config = dict(
    n_experts=24,
    moe_layers=[3, 4, 5, 6, 7, 8],
    routed_scale=2.0,
    router_noise=0.05,
    vocab_size=11745,
    optimizer='soap_variant',
    learning_rate=0.00569,
    beta1=0.95,
    dataset='wikipedia_en',
)
Below are experts of layer 4 (counted from 0) of a mixture-of-experts language model. Rows are named router (the router's row for the expert), gate (a neuron's input weights, with its number), up (a neuron's input weights, with its number) and show model dimensions 0-159. Each number is 50 + 15 x the weight over its row's rms, rounded and kept within 0 to 99.
Before each expert's rows: "gets" lists some tokens that make up at least twice as much of what it gets as of all text. This comes from a sample of Wikipedia text that the model never trained on. Tokens count by the router's weight.

# expert 20
gets: "|", "-", "\n", "==", "=", "==="
router:38 43 44 34 53 44 42 77 60 59 44 37 58 29 21 68 26 62 56 66 48 67 64 41 74 46 49 71 65 41 56 66 58 52 39 56 60 59 24 57 66 43 24 70 42 68 75 79 48 27 51 64 52 52 44 53 37 50 30 44 63 53 72 79 47 66 62 27 40 44 69 45 40 56 56 46 43 39 63 26 33 49 45 22 57 45 55 57 69 51 50 70 42 55 65 32 37 56 34 58 40 83 31 38 25 61 56 67 34 30 42 10 15 51 58 53 36 44 54 47 42 44 38 27 49 80 64 37 35 65 41 53 74 16 35 28 38 44 29 71 51 46 68 41 84 51 64 53 65 34 36 64 59 28 53 52 30 52 53 41
gate16:40 60 47 30 67 48 34 57 46 42 29 57 10 45 43 54 70 35 44 35 51 81 43 40 75 25 44 53 48 69 49 29 37 41 64 62 50 35 50 69 56 34 61 32 51 48 47 45 55 65 22 52 50 55 40 53 66 46 55 47 58 74 39 64 49 63 57 63 58 50 51 68 56 50 53 56 36 44 22 59 38 88 75 43 48 58 43 47 48 36 52 70 41 46 53 27 14 52 71 74 45 76 63 51 64 60 63 07 37 49 43 63 43 39 52 32 35 46 56 33 95 80 38 56 50 40 18 58 37 47 51 68 40 47 33 27 68 33 46 30 43 19 48 28 41 90 38 52 54 31 28 43 36 58 55 58 60 44 50 57
up16:38 42 41 53 75 82 53 63 56 41 46 48 74 41 68 53 45 32 43 45 50 69 50 56 48 64 49 56 52 67 71 62 57 50 28 45 28 58 55 52 37 23 44 29 73 57 47 27 32 69 71 70 63 41 87 39 59 54 50 80 30 21 40 19 71 53 45 67 66 37 54 76 72 56 59 40 61 62 81 54 39 34 10 41 71 47 46 44 32 39 62 39 84 59 29 54 48 41 37 52 48 45 68 71 49 48 47 48 58 39 46 28 25 54 47 38 54 70 46 56 02 54 42 68 65 42 43 58 44 39 60 36 66 50 51 69 61 50 68 60 42 61 47 29 48 66 33 33 49 58 64 42 26 32 50 52 55 47 15 65

# expert 11
gets: "\n", "==", " •", " Total", " ==", ":"
router:36 53 39 40 62 48 22 50 51 52 50 51 58 52 30 79 23 35 54 58 68 53 54 42 79 50 51 82 65 56 78 58 74 53 49 71 62 70 57 72 66 51 56 66 21 48 66 60 34 40 48 59 62 49 47 40 43 70 30 55 54 57 67 72 60 35 60 49 49 59 59 59 41 61 46 53 73 52 58 25 53 59 21 16 40 51 52 88 67 49 52 67 49 76 60 23 32 74 38 49 41 69 42 26 40 62 64 66 24 32 34 37 41 31 50 74 19 47 62 52 72 51 37 18 43 64 70 34 40 68 24 43 65 55 40 41 40 34 44 63 66 59 45 49 56 41 60 45 42 28 25 71 66 29 39 53 44 64 64 36
gate6:57 26 65 40 28 41 64 47 26 47 35 51 52 49 55 64 36 43 51 51 60 37 61 21 46 47 49 64 62 48 73 57 79 52 40 47 58 45 63 25 54 16 52 50 36 24 26 43 56 36 59 28 48 42 42 35 70 50 91 54 44 39 42 56 65 37 63 59 51 58 49 30 53 16 45 49 46 41 65 41 64 44 50 71 32 47 41 79 65 63 51 44 19 40 33 60 46 57 49 60 34 68 31 71 57 61 62 80 75 45 61 37 34 45 68 45 26 48 52 84 41 42 19 28 87 31 40 50 57 50 45 39 38 59 65 46 76 53 71 68 70 71 73 58 84 25 43 33 60 56 64 52 47 63 59 44 45 56 43 69
up6:49 62 62 51 40 77 49 42 57 41 71 53 61 18 42 50 68 66 62 49 40 67 68 27 82 43 42 40 77 50 50 25 40 65 40 27 67 51 41 53 37 70 75 55 60 81 55 51 50 39 50 41 20 56 44 57 30 53 28 48 53 56 41 54 74 42 69 52 46 55 65 48 62 77 50 48 51 53 78 31 63 49 21 63 51 32 52 38 68 51 46 37 73 62 35 48 35 76 95 32 55 45 23 19 63 25 67 80 65 51 31 30 72 44 57 31 56 40 38 37 57 66 55 63 44 46 36 54 44 50 62 32 54 50 65 65 76 62 44 50 38 48 32 45 34 54 64 27 55 50 68 48 57 42 59 55 07 55 32 40

# expert 13
gets: "N", "S", "R", "M", "D", " R"
router:44 39 42 33 74 60 22 55 52 58 46 39 68 28 37 90 36 30 59 62 73 69 56 39 49 37 30 52 56 56 65 56 72 43 31 61 59 61 38 60 75 44 48 60 37 56 60 61 37 49 30 64 71 47 58 33 50 77 32 48 78 62 58 63 50 49 61 40 39 31 72 46 36 47 45 41 58 35 61 39 15 34 27 21 52 50 51 71 41 41 53 60 49 47 78 28 49 63 40 41 57 57 43 40 38 76 53 79 26 49 12 32 26 50 53 69 45 77 53 52 55 31 22 44 65 67 63 43 63 69 35 51 77 40 42 49 57 49 34 64 67 48 57 38 76 53 45 39 64 41 30 79 58 40 53 62 51 76 45 26
gate2:46 75 61 53 44 46 58 48 76 67 28 48 65 22 67 63 45 25 33 66 71 40 33 30 55 43 27 62 53 60 29 63 58 62 47 53 51 12 37 52 43 50 61 30 61 38 68 50 46 38 68 58 65 49 39 63 58 86 34 58 41 53 58 67 57 13 01 56 41 48 53 58 54 53 23 62 37 58 51 48 80 39 54 38 38 65 50 52 43 70 55 58 37 65 45 33 43 41 60 39 46 66 16 38 54 34 63 66 67 50 52 47 39 51 43 70 59 52 60 77 40 50 77 83 33 54 38 51 61 80 18 55 33 63 55 43 70 35 36 26 46 61 50 32 51 58 50 58 28 47 40 71 52 54 34 49 55 37 38 85
up2:54 13 62 56 47 24 56 49 49 76 57 44 59 44 70 44 54 50 61 50 63 36 49 38 39 40 74 65 70 41 62 65 49 56 66 35 57 57 44 43 49 66 50 55 37 09 31 42 38 65 45 55 72 54 46 73 34 57 39 71 40 62 48 70 45 37 46 65 40 53 61 37 49 40 59 50 43 50 53 53 31 57 42 52 64 44 41 67 21 73 57 44 55 41 56 44 88 34 19 43 45 36 74 49 56 62 65 41 41 50 34 22 43 52 32 77 59 56 65 53 57 43 38 45 24 30 63 52 56 33 49 62 68 09 72 63 96 35 54 45 34 52 52 33 32 34 49 48 58 40 40 18 75 68 43 24 61 77 15 44